config.toml
d_model = 448
d_expert = 480
router_score = "sigmoid"
init_std_router = 0.0261
vocab_size = 16384
norm = "rmsnorm"
norm_eps = 1e-05
seq_len = 1024
steps = 6536
Below are experts of layer 5 (counted from 0) of a mixture-of-experts language model. Rows are named router (the router's row for the expert), up (a neuron's input weights, with its number) and show model dimensions 224-335. Each number is 500 + 25 x the weight over its row's rms, rounded and kept within 0 to 999. Numbers have three digits each.
Before each expert's rows: "comes after" lists some tokens at least twice as common just before its tokens as in all text; "gets" lists some tokens that make up at least twice as much of what it gets as of all text. This comes from a sample of Wikipedia text that the model never trained on. Tokens count by the router's weight.

# expert 6
comes after: "\n", "- ", ") ", "\" ", "201", "'"
gets: "| ", "- ", "(", ": ", ", ", "The "
router:508463513516467484506535463536511468505492523519523555481494459510456531464525533469527495467466518542502484486503449547529486473483503468510521528466512524492515462521491462550507499481487496534540503496471549496501480523485500513479493546505517470509443522542502518457562477503506495557518489494543496512489529539464473482469517497474
up14:503528471530496447510480468515482491509509489508487488478471479478485529456501541511526484488502517551514514491484517504498511499501521495492475539459527459509525478499506525495510530473555489491511503496507510475470512546517486480522519572502499479491472474519432497522506527490484460483500501523497492454532496467501543494510478493569
up15:503510513493481574485482482484510489510520492489505485467516486506500521501526466526476498519484481502527470549510487510451520410501442480453487489496513456500489482494516515552471513491502508507484487523505507487541481494530483551492464538501502494523518526459505504520510451541509479493511524485477496521485498514490533493476535497455
up16:504505499441476509429510507552472519498438473503518522494503497524510473498474504484519536502517487511445511453466489464510529471476481531510492512488474510492502504487514462475494499478472521481517510560501430463519472465505505456488542500493441450500563477533498492509553520455509487442533506475499487517499468511525472495502512505476
up17:515443500479553520497504471474490495562495505475525506533486500461453473479497541511439515538490521451512505489524517531502488475530497490496447496544472527534486490466480472510545539530481465553498523449500478478488503484523480549468475501518526498512560492483451489489467518497495507494558422484463491502487514558510496533504453501479
up18:535482475511519493447486522461480496493448507512510509520475498472485467490493495468492475469455519511516464513503528493535529544535530506509476503510525511509488508491498533524516489467482474545549482512504532466529518526497466451519477490480461477481496500511495498502505494531497499531496521534468473419485528482506491551490509501535
up19:544496489462481509509514512493481510516529489477514507560489508496483476485547520459488453491476494489473510514541521494497526495504510501504507472542476503495469552555500505505510463488517489502472470480516507460467465515495501550476468476482474513535517476476532471540489446514490469500479490514549503510503527508496473511489474521501
up20:505495484502461499518505513553498556487480496495509460504534516547484495489546486475483464454501458509471530498480487498524527455507512481489535512525502462537514481522511514521496494518461498472514491542494506474545490493474528480466474463517519483492517516510497516514486476478461495511508495472486507524470505473459497480484514509526
up21:509502459500489482452485565533502506482541487493477552494506473509444517518523520475475494469552510505566510530502461476523481482499481532512490487508463492462525510459488483490532517475508544504520563492493546498469507546532466504490482503525540483494501460550545516536507489482461494481499506514512543539523522507478506516500490540483
up22:482535515484493490460532511490467489503492495519502465536477537521500524520482488507491490512478514502447513549483488496492504469478531492492517555493506521511500507517475478489528461476484482476501564478511504534496439524516501495501502509481479485492522543509486441484509542509502495535527524459513499504474504519503519500474471455490
up23:487567488481527499490467497473506435452509499478454494485473472495551483487503511516541510495508488508464494530481556539514531522522442513551534507490482547529508514454476459497498502476477487440474484531482488521495533530475517487523498487508484482523492512492503481546495523499543522526493492519502532507496508509477514496458521487520
up24:507479459576560510464491466531477484512574516457500462517511516551519506540476521489488441506490461474442514500485516484498520502513523476525464511513497500451537487526502492463528487528524543535490462490508520527510489487453513500518543523482502496485515527536510466483546537482511552505534506532523535485538451488507459454536503497571
up25:481472514493514513505466514504449487456508523524498493559486505528498501494478508471525514520473485525503529483494492484507455495476488542516531534536512452505545498492488500498513490529534523484544497504523483542474510504490501496472466505502494478486463509467534499491506508532508490526475463483455480488465508449465504519478466497489
up26:526454488486514491516491531454508536518509462483477484493532511534470505522520549490532502503525497466514482509480494498495494524461485505457522536510490483502505459530448439499492475512533550532525499479491519491501490508464498518487520497524491522506521481483499490508492530451488494519534485496468487511506487485494479552507505482538
up27:516519510480471460531499502497499497507458493540477514499523457500506489486497523538480503498505479521499499459497488577492499498525499472505540455504523546468517459506512455485507493521509538490515507505511470537537486495514506535502537486472496477479485488520470457513490510468544488492543481510455507516425510511488480485499505500547
up28:536487485511501517471514491481501481515509510515493512546524508469500503491456519490509504513488532469506533506493486483513487545510513517486529459455470493508477522461507474476534470479497513501487512487453537523478483505493486458495480477514486497462519501474509505521534496522546517497517464490502519479504492502510506495502511510470
up29:508468517491499489517457535497541488537518519524529477490542499519473461488527493482524511496487509464504494460502496512484514449539492481521569529497495497465465517532509516453521524542480504519483487470466495494486502509539487459510504452482543516511463512511511472466506476515454515503508503488468477486466496501544472518463464538456
up30:531550499493488514521461510480513457456504570477500492446483574503465525512514483501497525460471448524516469529520499469543520524499521554489459491566529468446497492529486493518460494512506488536530485495493511488507471519456457488474498466501485483489519499463499537531531454488528486511484517460510504526492491509482499505465476511484
up31:448493511513527463476522516502508522474494453513543494511513496507496500476498518483513496493481495487513503542528520491543491523544514475491473487483478468457513560532516519540514500499512502472484484518473504513465470500503486565501529535530456530504506534529494488475550493480496514528464467524469512516490510493495486458494528531472
up32:477519499488515444460519489555516490540496518484507504517516462525486479464531424468464476514515496492546507480513549518475470517493497516454474507490479530488509511508495487548514495541503521498524486509473533475439519507523526523537475447488541472531516505492489493508500504429495500510493479511476490496488542497457547517499517488493
up33:524459486526478492509507458523533504520536490502493403482490510478534504513492502515526531515481476526532481489483510493462508473527545483488483532472493488516527508454506494478502521488457515537435477520529500477477499510483501505508476505475512495515486490518520511467538510520463484503514457521525565523524537540476493514519463519500
up34:461490539461461530478483457511507482476542546531502523518513496499468473508501502499550431494552515526487524464497461506484515502465487522496524483477511534476529518487498512454507495505470540458466537514463498479494505508460473533499526499484495511432480511508546514519496491503487502529483474478506526495487538473530505501500491495495
up35:468480535490463497554501475568495476489478508450455501480553516514500480459536502481538510491493556488516509507509504468484471513483495504480474516496470467498466501512506524501495505514484431466514479498460503507550495480455501464506495592484523518468492478470492525510541485511497474546491477478445477472478482497483529522489524501530
up36:459495518499475493514491519496459500490494459482452506508506546512522473523498471496504537527486496480519534484490478478503518516518497498532558502453479469537523512485499486500467498513532446487484525481520491490499487473513504461520509473501534561503515493495510496499484489541497497529513507525494508509504543496551447473512498481533
up37:530502493510496512511493494525477516531516529512504522488513518489485465475524488504498510495439491529500569509458473515512510517493505484464468489513464470496489479523492463468530517534500525489507488534498542501516526518483541463544495504458516461489465528545490458526492530464461519503498476477497529503461507486483456499534504524519
up38:478535477482501518495468519521505498536546504465471493419523501474512527472483503438479486487531500459499476450491484527491480502515511496517493474516498450530493477534495508502522494529494518514537453504494464488501526500540518491490535530506532547454466484487472506516512499551485518509485516502523546492506505526516539521524506442500
up39:484529485482482508504460487532542522492504499471440528445493454490489496496492475537481505546455527458493501488490503523451517537496535493497484532515544526470505485526476484508516482525550527493494484541461503506491536476449497476477497524493449521503525491481435485511519508543491504517482494515465473524501472532498510519492491511485
up40:533488494532486458502511470519536524494517516457518529476523548495542546504523500497487533519480472497475495480473484490547500480509521472520500498451517539496489519498523507519487507514515483501487461490490511505494475519500487452518547523522504506491479504508513548517506513530456535503487514554481485486482505510509520510491518488456
up41:513525477514495465529487469555497481523490505534489494505490549529462511523503542502531503527486480511495500441485525558503514507501517504482510499507532516509498459509495465547521517512501534515491501481534467520445487543500494499447480485456501484525442509464481506506525477503490521504485487492535509490485472475494494491486504464486
up42:472513482501495539506506511465514509466531509496475490496485512487482528492517462514455510489535522514479491495498512514497501490490464489529518503492543501526511469492545510480547493488475501474495553455530533491503534543476493498546484497459483548528464483527507481494498506515495504455515465475444482526507476534508519482499479504471

# expert 2
comes after: "| ", ".", "(", ",", "1", ": "
gets: ".", ",", "1", "2", "3", "4"
router:531536488444469481533513492523480473493471463495518504485519488511521501486554521477494483512499502504509569467509459487475471484456495506522463513505496470508455454466442540506508470474467525486517499491501521486470477503490453495503534516513521508494488482540533505509545492508503522502476497534472460531507503501514513498518464478518
up14:547534543477464470477518447509555462463521476494495526563482513500513511508487537482472484538515530510524477459459494536515459496489523498503518497499526489454493509530494522491457486462503518514526464523493514478503450512530514503507502484511504509509488508483470472456539507497540442474510514500505502492493502498523490520539455480533
up15:476474484447508486521530501551487472515506526500533497491469489532456498534428541475499477501479502483500516526463502458512550501458495530424474474490454514507478499503532526521486474517519514529474510521481488512490475496475537516481481499477492509479488502504512468495473496513487550517446492510478517526504518516514484492531458509532
up16:474507490515476537497503486488524503509487484463473537512498541510469479483481473536520496522537509503476516516532512479530452497474494517457507524513493535533487485510505528478518487486531539519473503488513509442463488491511513515510526533536500516468524476471478544487488493450398519514478501497489474522509507486480463526530460512512
up17:509557487492495498481497462524477477531438480493465480487505469494542499489536476524496502482517547514489541487481468532553497464512482477475488535577445540542514502478500501505483487496500509506458490498479471533500509494470558502442478528471511538543429518487460509532520509521488526535499503476497517534489530499480541500513514540519
up18:477490478516508442511481478477477518480486478484489493501538514520497492513495561492541527505495497497536548497469509490488518453446524534486503506534529522464540469496506496488545505540498534469447470519504495473443470527455491500504515511464513527502474482479517502457520476490490513471497506562526508521513475507529542485491495505519
up19:483508455495535498504514475499498504476476535538532526539506529473508511533531533512470464495526461528498490473522463525511506485479494496502516562455496476529461550495513496493535481486487527443513456506450500484492466480496520505507473443497498523499515497519503482470537516492541512533527465484511512550516507521508518477508464464511
up20:507498495530532583510494502513492497509542502523520500467482538502494523499475535488486512502497476529491536500483483463493505507509494495543499508539497494501522502542482469484503503485476460505499487552486477447489477478523489540517516490480480522474497492528465523480493483497486491567485507497510460505484537500452481555452488495514
up21:495508497457510450536484501493498523491489485471507485465482503527469468487459537450459548501528518508499483471516490501493491528545512486488475481475481476481478481503537480540504478531523488455466492478520527532513510488473471491503522475521519451473526516467516501489487492486507535475479515484468506450499506501528528487503509512508
up22:517514437520443490521486495492556456497495507506478494546530505488514488501528487531478506498498533564517505518483495519446515490554506515476522522498460501478523541466453537511525495521520513519484499524506490518550502525454516472511542494529528496472484471546495528519510540467514519503498512526505512502448480472459495440550497572544
up23:518484466494519456510529517475496474506481435469498547499486491533502493536477498519482571504440515482519532493507533503504518502475486499473511487504496512509498493498528494475532538476457483504493487470554549476477502468419483484487502483523514456490485512503548460525524483498444496557509495505501483491487480474530500448511497465521
up24:545540553461530488486458533505526486492487493543517469486486522513524542491500505494518520506485544472472519515488519484495516507494484472526468539491441484420505509546477490492545505502516510531484502492522487522528472514496541549466522467498462541444462495502495517501453465489490460471505538520522493479513472478537460478489497455507
up25:498488535511472468516515492475450530530483531497464548513526468486478522527481505475505472514487489507480486553489484522531508545473510453535483479525496469507521475539524535494475518528446459474460528497464490497552501524497500511504489495506498485484480497483508471460514508544490500509478509535526491502492527517488506472462496474532
up26:508540514476518493526485519480502539459460510517521444507480516520512504508502516523476482507477531498501523512490530469501505502505463490481486516500521497531483498520532518496508489520522520506481461513470500534505469495514497476508528489496506531477491489458495489511500524449555449494508481471481467486490520495500494471500479529502
up27:512494460506479499480499533468509530535487493496474483476503508533439526458457529507539506485455462520508493485519494533517452487494541529520497482510524510464521504483514510500522490434471535483517524482515527519519496501487488523486558469505519484469502486511506501544467480546525506581491502492512448495517439527506472458493493520497
up28:499477495455481459536508473521482536514496508459555514502520465478506487475523485477503512445452540488496489491501465496505534485470515512526515492489519457484486490504483475486514520515506477488489491510502516493474507531528538492456530525525509481491483479506540530487500499488496511533519570477517520482481532493543499510495493489558
up29:484481554505467485471507439520480454494477492503491554453542481521479483459496514454493494517460515524508491494480493569540500493482438503478484501506499487482487475487470460483464538499492520469485502535523443556511492485474515508552486486467556499469505501483523501465505476503520497540501507490485510508497532506468477468516494493500
up30:507489506509485458500521442510488502508527560530553484468443514507509492470499544512492544479498500518470501537465486484511519496554497507532520483514514492495497463488473514487512529504533521502503484490514518504521494519520557517534491527557510503525506524475457450490493534514470507494463484514528466478525557504504500494529473454493
up31:519506503481507493468476496505519535492475518464501486481506507502497490550566521485502510469499480506494537478545538533525473457497455490497498498489506522491527524529466471509476492486513492535494505517524538493532522509460505502528551513472520509515523515507515462492536478501469489529502525508504452480463535514473522514512483498485
up32:489534513471467508487510537517477531534492498461476563470500509487501504486488536556471444494518534499464498484465526501475494517570490511526527520518566489528513515483507544466523487513481487493466494566517500496456538482518520451489484484519555534507461509503500501490504494446473521479479483492516496454509506512502504524503474494488
up33:542458510518494510504521490482498558467501530492471480506477465503506495510466498478531526486505487531504489468496518497473577511483484510424515497513509537517545539471507497488499471508474505506511529525501496516487542434498539523497526475505531537497472494505528472483522498532471522519473497488494506498485478498521470488525507505487
up34:505449485482518517523490517483514483517465485479493504471500473530509452534460530466523569543517500505530542482463462533511494504499486502574481516520534490478479476479492496524506534522514460490502495525520477472487480489460505495517518530515475472502478474502489500502458484516496513459486498470519497433461503492482510493512544512491
up35:496469482491488467451485451505509494510507529542471534516465493507512458504534469471490458479465468519489522496525494515467496464496503500518494496537510529471459466442507501494530516484513449505490506494503518495526473534526460500459490560478483510483504533509425511469459509551494545533521495512532491502498516528512514520504494529505
up36:506451479534488520471522505498504507461501501491520490498524505466519440509529521444488506527491515505515506491489471544510516507533503487501495546507494486478511510491478434497483500542514505507480540475465552517495519468454530529501476458500525528501493552506513486519485513498500450490509507538471487455510498495558514497487450495482
up37:462493472563511450539510476538468468515470513507502529462475504569530491520512480475487487534520505480506479459535495506527525495506508467506488510542490519539487464503522511468547463528484482501543497501497434475508472527465482559517506515513480483470496530471512508505480503528470523531517528479508470504501494519477472500540479438508
up38:506494507509486516492491472509484530496537481460486484525498514488475528480473475554481500472545481501501541487476487547504495522532473504480530486555526504484485537493527498546489492518523478509542506496498495511490539471467514471512511501519498507515533500502465496485488517492489475506480457503494484519569482451515477525517514441485
up39:464496459549446512461519478485448469569485468511519508462496505507510470551504503481445496538520518463473489495475532524493479497492528505486483479479540516536494505540493478483498483505492459499490522529481527508498506500509502473486502450508502463512542486488521533486492494549523478549541505499519492483481513497499518513484469491470
up40:510493503504541482476502460462550481461513459524513507506484469497462569520522521509492458478502494495487493489536537506502510531530519535481516491523501518496493498484474521528554504502500508496526504465453500528476493472497531464473511501542535511466464505476474492486493537462481526472463504498494515452494507480524461485501496507499
up41:480517501489447515509538473510505483490519462482484494529486547503515535501469527447457539471508531508520511509488516487436475492496545470522493523517537503507528503489516530439506442539534523467471511503481546498494449490502538489423541473506469497467541514541517491565521491488458521493478486500477517525510515449475495507501514525452
up42:539490492492487515531533472482501498518494537518478481499463510482507490483508514550521486488463534509521506506473518503486508486488502517511512517509550474481510545484546464509508537474506517491485499514502536480525495543499534552497473539526480505504511500534485464517514493503508485469498472493525512520478490541510577517520510486486

# expert 0
comes after: ".", "|", "==", ")", "\n\n", "==="
gets: "\n", ". ", "\n\n", "|", ".", "=="
router:493504483534479480486450515482514448498515466517496505485543546490526480470527528510483508484482532479550518488505524496512512484515532475513501512470483493471511523547473465520472490444473511528536462504500471505473483517479488510465523515540496499502491514511520465511506487521498461471524496539553524512452543504493494494471524507497
up14:468478503475506497516473494493475477591505500485491502519472465464517507490480533492559510532509464513487510575447491448477491496503477542492483535466506508513517480489480514475498509487478488504502484493499484477509466492485467501482480528479476505474499494536510526495537501493544507494509479523510512440559470499515496453502521492506
up15:540479494515473469487514470501491485513530498514490557472535498481486527527489502551508473536514469513518478505474498488485517514475505467472490497491519515484503524508474547508557498527486485485548461503529521482515471520483487507524489530497537492461510488507484498508506506497543536501508515511472515511465474491513530486516436470465
up16:530476529474471499487423538518500522515497500450513492496500485546490500538504500522472488487467473490483496496448495507505518502524517498509512528482489488485502525498519508519516528500555486506516519503464505484481496442498502471511510521458472499491424481513501468517521510497567479488520553513498524508496504497520481486473417455492
up17:510515510513517436526463491498471514491512497538504508483506564521496464512478521494507497497543506500506484517475558508504510474481494531535491486487454517515480460532470501491465465475488489528516453534486467524504518505486500481491510520493516465460491501505510515528522480473565505510506510508479501462509493507512510490480476492506
up18:517530502529477490542526533500512472475494530507486510446502444490503479497512522477493502491475522489535506510494466463530493521508478459519492516509522540511550541481505531503533486472507527431503495482481547484464493547494470508504525498513463505496520509479503435478499459478527521503493467505520503488500505497456526533548490512493
up19:520499465437473550497519470516502520522507484458499535518503529477491535497538527541520535521505499517526521513505484474532504440477530481474502483503492490516518503474506503531474474479544488521464495525469484501491523477494545499509501527470517467497485533499459494470486493495491462489508523514456519511488491514519519462426510491565
up20:538477504466540490452499482473546451521514492504467504483512507532554492493465519498499468508517545530501467538538500505534503500499520484499511471491508541519482494542472484491490501466498521511499438490503467527504507517492456508437505451496478478464500521509503525472525521493526500538534476507494530476499487453460547491503527528457
up21:484534511491517496497524498491529504461516457534485509517461477515472503533515511534427508485525454490534505489522489493472503478524504440519478512555491467476493513509472519446538530523505466504505527434431493508509489500484498497532510505532531496503467502511490492464512517525490519483488534545517499493483504480485469450545474486501
up22:467554480486497506510554461532474481454532531546472518454526536474464502512495468452422496473514453527494514523499496457531547499515517464462494468453481535497522505493511532517531466493482464518472497529486497506486511511515538481498489495514491480493478540480483485530503505504483507492488524498488557496503518508490498477512514462553
up23:446536474530482472475533478519489473494525512476485500519482505441551493516477518501497480511504511506479470491533494474485471505482524501471520537500509559550500500487466501521484491471429495539529531540463485520486471479541443508470484504502567464523481489465523487521502477513518515518475520496489528507544514481474479517509551500522
up24:480494477514489474518439505488495470531481482520464435485516513476476468498501535463480521506496574487466546546462484456514499525478519496455485550508474520512529486529540500507456478472490487519511508526528477496512496487506521503559447478495497518534460505505513513499475464509502510482501530501515501501526477526503525468499476521467
up25:494513528500517467537502507467424527536518520499515527475487509512523489502490524501479535551505504480509472511491513507555494515498551524503537493512517514495563543493537515497465475549471475511523487474500494479527509511489496504521527541544503519550501568493491512472483475516518515518451470515491487510511529479510522517501513520514
up26:505525505460474471494492531498504494520473484478454493487487540478461515522501482467478460536476485489550534505450498543475493468450556460469482500461551498500554518552436495527504460485515533519474494505494483481453537512480560496532493495517499483530504514485484504505485534541501514504509509526524492503486508469508491522495513456465
up27:497497526550500505509476501486463527459511505457506498512538445458500484484474518487502460486496501491470482490507478523498528485484520494514530488473517512482438477557543489488496486487498533457452524489510491508478486483527491483476475487511522483484511564524502516502545450508493522476504493512473516483502452493476450493466498487512
up28:537477494515486535473493481515462487476525543506547520515520504547452497539527489522494486490469520516529482475509551508495527514484513476474491464504507484495477496482466461471524500487541510511513521466501552486472511473518505525493546488496484486459510535503513505455553495498501472536503433495492483553510490481513484444500493506521
up29:555513494517481490469496542530534514511446507469514515490544513479526488482500511497463519496507487547434502505507468533543500460470504509512529441454452490532519529544432511510491520481485507505529496499496493482472497486499505486489471513538476453517510526498509532482505522490461506501527475502481503495468484516507528507504521505511
up30:465498491553474481469472470517540501506476506515483505490505492493503500469518524518491479501528510472578519503505536525503501534479482498499520506516461512513498476525453483508506552485475517488505524494538490539510517511525473512493494498523492497513510514488501490478516500496513488525504522515449510493462525541480568509510463480462
up31:522535489510524485479492516471497494446496528529519496513456522502493532483498517482545472511482560483505462480508475463536435502500487451547460454480487473493519489512521500523513505516491493496509551506521481494546440476512457508474511524485492499521543511526535483489512517471492510482500507486490529491502511494471498522518531503516
up32:530530497526471561488546502498512484479503489439526491500509503498514500555504495428479497494458488488502520511487501523505517453531505524452490473526498486469496535495533496498515488493510503523510481548511445484487502491492506481460470510480497496466513479499545529537494480519547505460541529420447506499486501475498544474503510520510
up33:501475477527507489447494505511449515528497474474484500503476514460467490524515475520501552518457481500515524479534521502474490532506506479456521501524484474476496514484500504461447506503501496512475486477478496533504532496502534472425519489510498503463496487544514469539535504541520481490474474499501497464521469515475457479468487479444
up34:520487520488465504544559535542478483447476495483534485480549519489480443492495502501499538519521470515534491498530473488471501528531512528480508480490499528476514489524504488524463492487506473498452493511431487531503478533456518477476465558432491508496564543526476508498533490523480470496536542517517477512488486525463538438507497477474
up35:510505457488491473481534502477475532512489483531492495512494503506464555484532484507492509531501465499523488530493521511533564497483508478487532480482521476478521477491482464523484512490487516514507504475510496508505544520492481550487485493502521555524497552486472452503469535504504487515515451506481515508444497533493515478478468523495
up36:494488493518505523568497501521526511521505534486502501488482538514528486491513461491484506473512515525505538509457476513490486531520467503449505503490543504525499525532513459481523504461493538485495528513500481484503471512499482491522510488530539500483487504506498493547464485542521477487503488515493555480495543490550489453472513463508
up37:524482450468538505535511529496513527522511471497476508485519488525520509511502546502431531481490469554500532552464539459494453484543485494519504496561466473516478491516504499492523463453497468471540490468507509503485551497501489473506528546532538503472537501504483508502478504500498508472489499494477508544470567509510457501492520471524
up38:501483472543497496498463502495499492512526491494522526460509534538481454535500539459506471499475491496525486483466504542486493479482488497474521550488505474491505509526477488500495506440505513488485500448446500488472496532482528519465546461500532531522499552471472490464511507502534559468458455535532534532489501538500486477483532497487
up39:471494501511526482501484520481559435540508509470500512546521486512496514473486505472471429505496530518539525481538498473511561516483521537519521482498452516474461520497535503519469455514507483488511475493474472548505511476480476453527487478522521477486501514457501510481481499516513534457459476520492508478477510487497518477483505480471
up40:549500466525522490510521488520488441521478492520475462486529556461467525480523485509531531450463507512507522485453504505487482508499506539504511492497482497496488493464480469567500491472498435475545475500457529507491504480491527515527523478508521520506529512513502494505557504509529540482488528533496477471526454493500491471531503466503
up41:490512429476487515478483498551486513504523490484516496501503506502517514507462505507527501511492556540538501489462504444487480486443486474479469467521490493507509483457515482510495539515469503485441478508522521573410504488495477529514555496490508489497507515522505572471438499547518507483481501502491498479526521518460512488495442509521
up42:526491489516468514511479478471471532530525483520482509442470506509526498472506533522504508507504468472523470477491518518473486456503445473486513504447502456495501493467488466501480505501456467466534509457539495507503555507522508499489463545498465493506516495497478519476520524509539500422508497460497496514426486490532525510484514506516

# expert 7
comes after: "| ", " ", "0 ", "–", "1 ", "; "
gets: "| ", " ", "; ", "0 ", "–", "/"
router:533480484494532449499510475551521515498496449500501491492540475490493513505449481476505457482518509506502482526496472467503494527503476490486491523503499531489476491490477523537511508431492559489515459529486485500535446465560485466486485521556483519526524479482491503528526537467522513469519562502457506511501516480511468482473482435491
up14:537460470507515533490527524485519473458544490531478520520546480511506482476465527501488484483500515534521520500479530492472516485459505493464479537418538515477524524508512498536552513492479546556565509554488502513481501483487502490472515545512504483507548500466514523479484491464518486508493496488494539533528460517455515464517516495500
up15:526521480544494461544492479493513500519495515496505521466506479525479497468506529499520464497531535506527532501508481547536497526488520495501481478487478520532448488491504477543476545494521527472467500491496453473485517494517575534473537493488530503498496498468509508498498515537539549465526471476496479490472505485529504488500513524493
up16:501499493486522519539531482521483494516465498512501491520489511466469487482511510509444475523520505500453484487494499545484513525504488497450489520522532462563511485481489519501545489505457451458515532511536495467474461546492519503489544474520506520488466459474529524508522531519475506545525474523506506472459501502470485498492468507485
up17:454527469517516480494541470514522497527474501511499498517470469519510452473485563490507513523488485514492493520499516520543503491505516492490530502541513514494448491492517527504515495454483469472472540495538475505473508489501503515439563487511507426479512485530529468454525456487532447534520462488529467507489481471523477494488502509481
up18:501492446533462485486447490538499494475503489489496477506519498484536515521476481544476515515534470471491511475451482472457529530478504455478506489498461496467488535478515472449477498460517478460529505504511525461550505453516521490505498501503462511489506441518506491467510499534486466522482473510513513485527474507478486467487469526535
up19:516495464525497492528534527499499498503531518531482513474479494448490461524487498454506474502495472456477550467511474461516498471493476498485487519513487488556490477535498546522534497508520507553523559488507510496531485542542475497489486530456492459532531529481499509518475507482510491493517474522516482513493456505522477545458493502484
up20:501527467531487459537495505515501533507502520501502477475524545470524526472516460498471484488489473453493506484472505550485524505491457508489541507513487481558466508516466506451487529465485514503457508497476516510495530467483483486460505533544510539520488509500501506511480497486491471489533483475470502481506505542506500502483498513481
up21:510483511521532511523534516500486483496459460500506455453505541470466506520503532484495546472469467532523520523508530519533446488481483483516516538514517487466472542532492476489535518474525495460487523477474500473523481493494451546466507497489516510528478479518490492514484495562480481500522464477516530470525491445535477511504540517478
up22:469486475517475488485499477497494464480491495506513554470491496544495476477552530485518481511500492556542477507487505473452523504497524483587461519514489508533533472500468466514464522503492531532477495472517502518494519547487523506487488522486484480479505497509499509445491485533501540534481492477510448486500493510518534478527451437504
up23:496486493497508470508520506490467503475476556506485520500526490519495562481430481498501435470530481501510481521524498492492489494481469499532525508507486522472525481535521511523526542524532481482537535517512463476529468488496524520488500504470514475514456539485502491508479499474448519501522500524518503524505493456544504471489483501505
up24:504507442502510495549492530531492502456453501451462464472455462522545512480475451503483483486487540552454453474512476509503499505458498463500493517500495520544532550539493467496514522507528488517500480484546526525509476509521487494460478520507525501509495505480558544549535546513545510528488458513491486490505477488512522482487492478495
up25:501475528467528454497477509500547488491474498510476509469516549566555497479560541480481497530458545471532500503498443470495471507491516485495499473472492538462489522495510492483499500500490519514483479524525462494494489512497439489522494551532490455502469468484484492475565479484496491531514483497457471552541510494474489523489515497456
up26:526493556479499494508477503521526466441514489533544540497520545524520551490515497490504500521507498513497487487498460461532541469494499506419518510521512518447461514499497486497502451487471505503488530482475479481493521507518489486506496509445470525486513530448507505508458493508537482486530451526474518530481517456495520503437490494470
up27:524519487506474466501502471485500491443510527444541521529526505515518490461508506507539539456515479489490539557472475491501503451537514510444498498540499504474532556483464514467478479507518506520462495512513481501495447553515498490501496544491511457530491492499483497464477512542511489451533487518511490529475528464485472531474514494521
up28:518477510487470482474494488495490468480492492505514415501525500534515470481537495483527461485525519556534496494519484476486426549488500468496520515499541498497500482465519515525511501467494551492524487532516523517493507510579496464495505478467486490503492492482512500482492526512519505474448538495473497532488499486464504495518519501487
up29:505495487491487453572518505480546568541475469532489489516464516478494511499533524463495519496480470470495507471510457499481467526520528498517463532500491492515496513531457523507558544497470475490504501466495497486525487472519481466479471476522504493456513541510492519525485487488535533526470515519534549490511512519521488506505479477484
up30:528470491563502496489476509516519467477552521495457487502529503488523507481544482510495457488525493460475501514487499511487513497502507443487537513487493546467524506495465485411519525533506565460499488468506487515537522497518519488479457498480507467482480482504538509519502501534460500530479488483490533496511565521545554498496509493527
up31:533484452495527489514522546534538479512499469487462459446497494525458487489499490501491526466486527495499519542527512520485470556497490512476459474541509500529485518503490484509461475515486495482541588481472514503510482487487535523559448476522500525536484503515539522476547508512445515423512493474502522510499531501503499488513499494505
up32:527459466494460504501525519534509506529520528515480525509504523487473513451500537486529494487543466521495518482541498530480487580453494566511494506509520467545471501513532509507545466532506505527521510514504518474519508469545520494479525448540514502467507525513524489493488555494511469507508485502492478495482496487544489500450465536534
up33:511516518493497512539465472479505540510497514496517468509507517517511505505480501459493501490492482522498516524565491473542441491499466491520493497487535559500492504450533494484503506482506488494505507506541500525500478488574455491524519490521479506460534456445530463460478500541475525506437518510521508547531478498460489456466483502492
up34:498490507505471506498522525524458492504500485498478486497506490481501501521517482506460454459495515529454540461529485489504480501441503520482525526498507572499491456495443492524459519462506514519491503530467539480505520505491512526509539524529500500454522504506480472484536455474486494461509493489488499552516500501499463508453524542470
up35:489475484461561482469520491465480468543528493459496482495480498476505508476536477499544498482458492514512485484526479512479529501494522507499460473464503493480524508489504484551509532472523520568473512523506505476515505477559508505512528471506504552458474511478508465512456517450550503500475558518496533486497512509456548488500530519455
up36:508510510510497506497525536550487471515559485501516503508541496477511476514492481477499435498519471501563590484496497517445486482573532464518509470472506516485529524536467501489472481510533516515470510483521523476532538514461521530500520497482517500484485489528526525551505481538493469508537552485510494522477534457514521467472517451526
up37:537480507502496484537505499499476500507498477512461528469512457453519495533485558445480488512537460498511474460486446495479499489534456504447512456535473507465490490497483475487514455504513446504510495504477488504482493538527503492516488495549479495501429488530512507534538466487477528491487461477532496489507488545487479515490519543543
up38:511489473489496495525497479505509514507464484520516485495484500503458500453499496460531522544511478513492484529542469483501518509481521515532506484498537532551443470499496509521514471522444521493481515509500499519504489514524475512524468480537524440430542465503491473524509521490465471487501490478460517534483494460556530517489534484534
up39:499493539451495503475503500504559515473491515498522500488546548493582496509478457484474499530490472481531509465471533538520506504512538479475517514560460517513448473515523496474450514473525463498487465493516509465488497500433545523530489492535507517498488567513521478489487477502527476490477532472519517480518499499509465506519510506523
up40:498524490506482486490528519529476485481516506473501495538453527535476500484461490528482503502510494482490488455500508525517505505530529487469522486505468546501501529523545473514451518571525545499517546484539523498518501514507519526510522515534484466485508456479501506516483536467515478536474512492510503457535510493526486487539540521488
up41:501469466490531461537488489534493508464482535497498487511515486547515503494574522492486536520519458495486523487495467505497504501498496508514498519467505517473514509516525490447546483468507533490503527511500492524481512472474524494504510509486472495548523504491487496515541539498449473517479500472508521527502475530515486506523507494490
up42:507506531468494511519520464532541505512477499536470509450490514524498533524495463472465477515511513535496493453513506520535493487494461481478512498555499521451538492526468530474519541495532511534485517472517480511486503482496504451528501506488524506512546521487485514494514471486481448493502497535524538482492541480552526496476456477547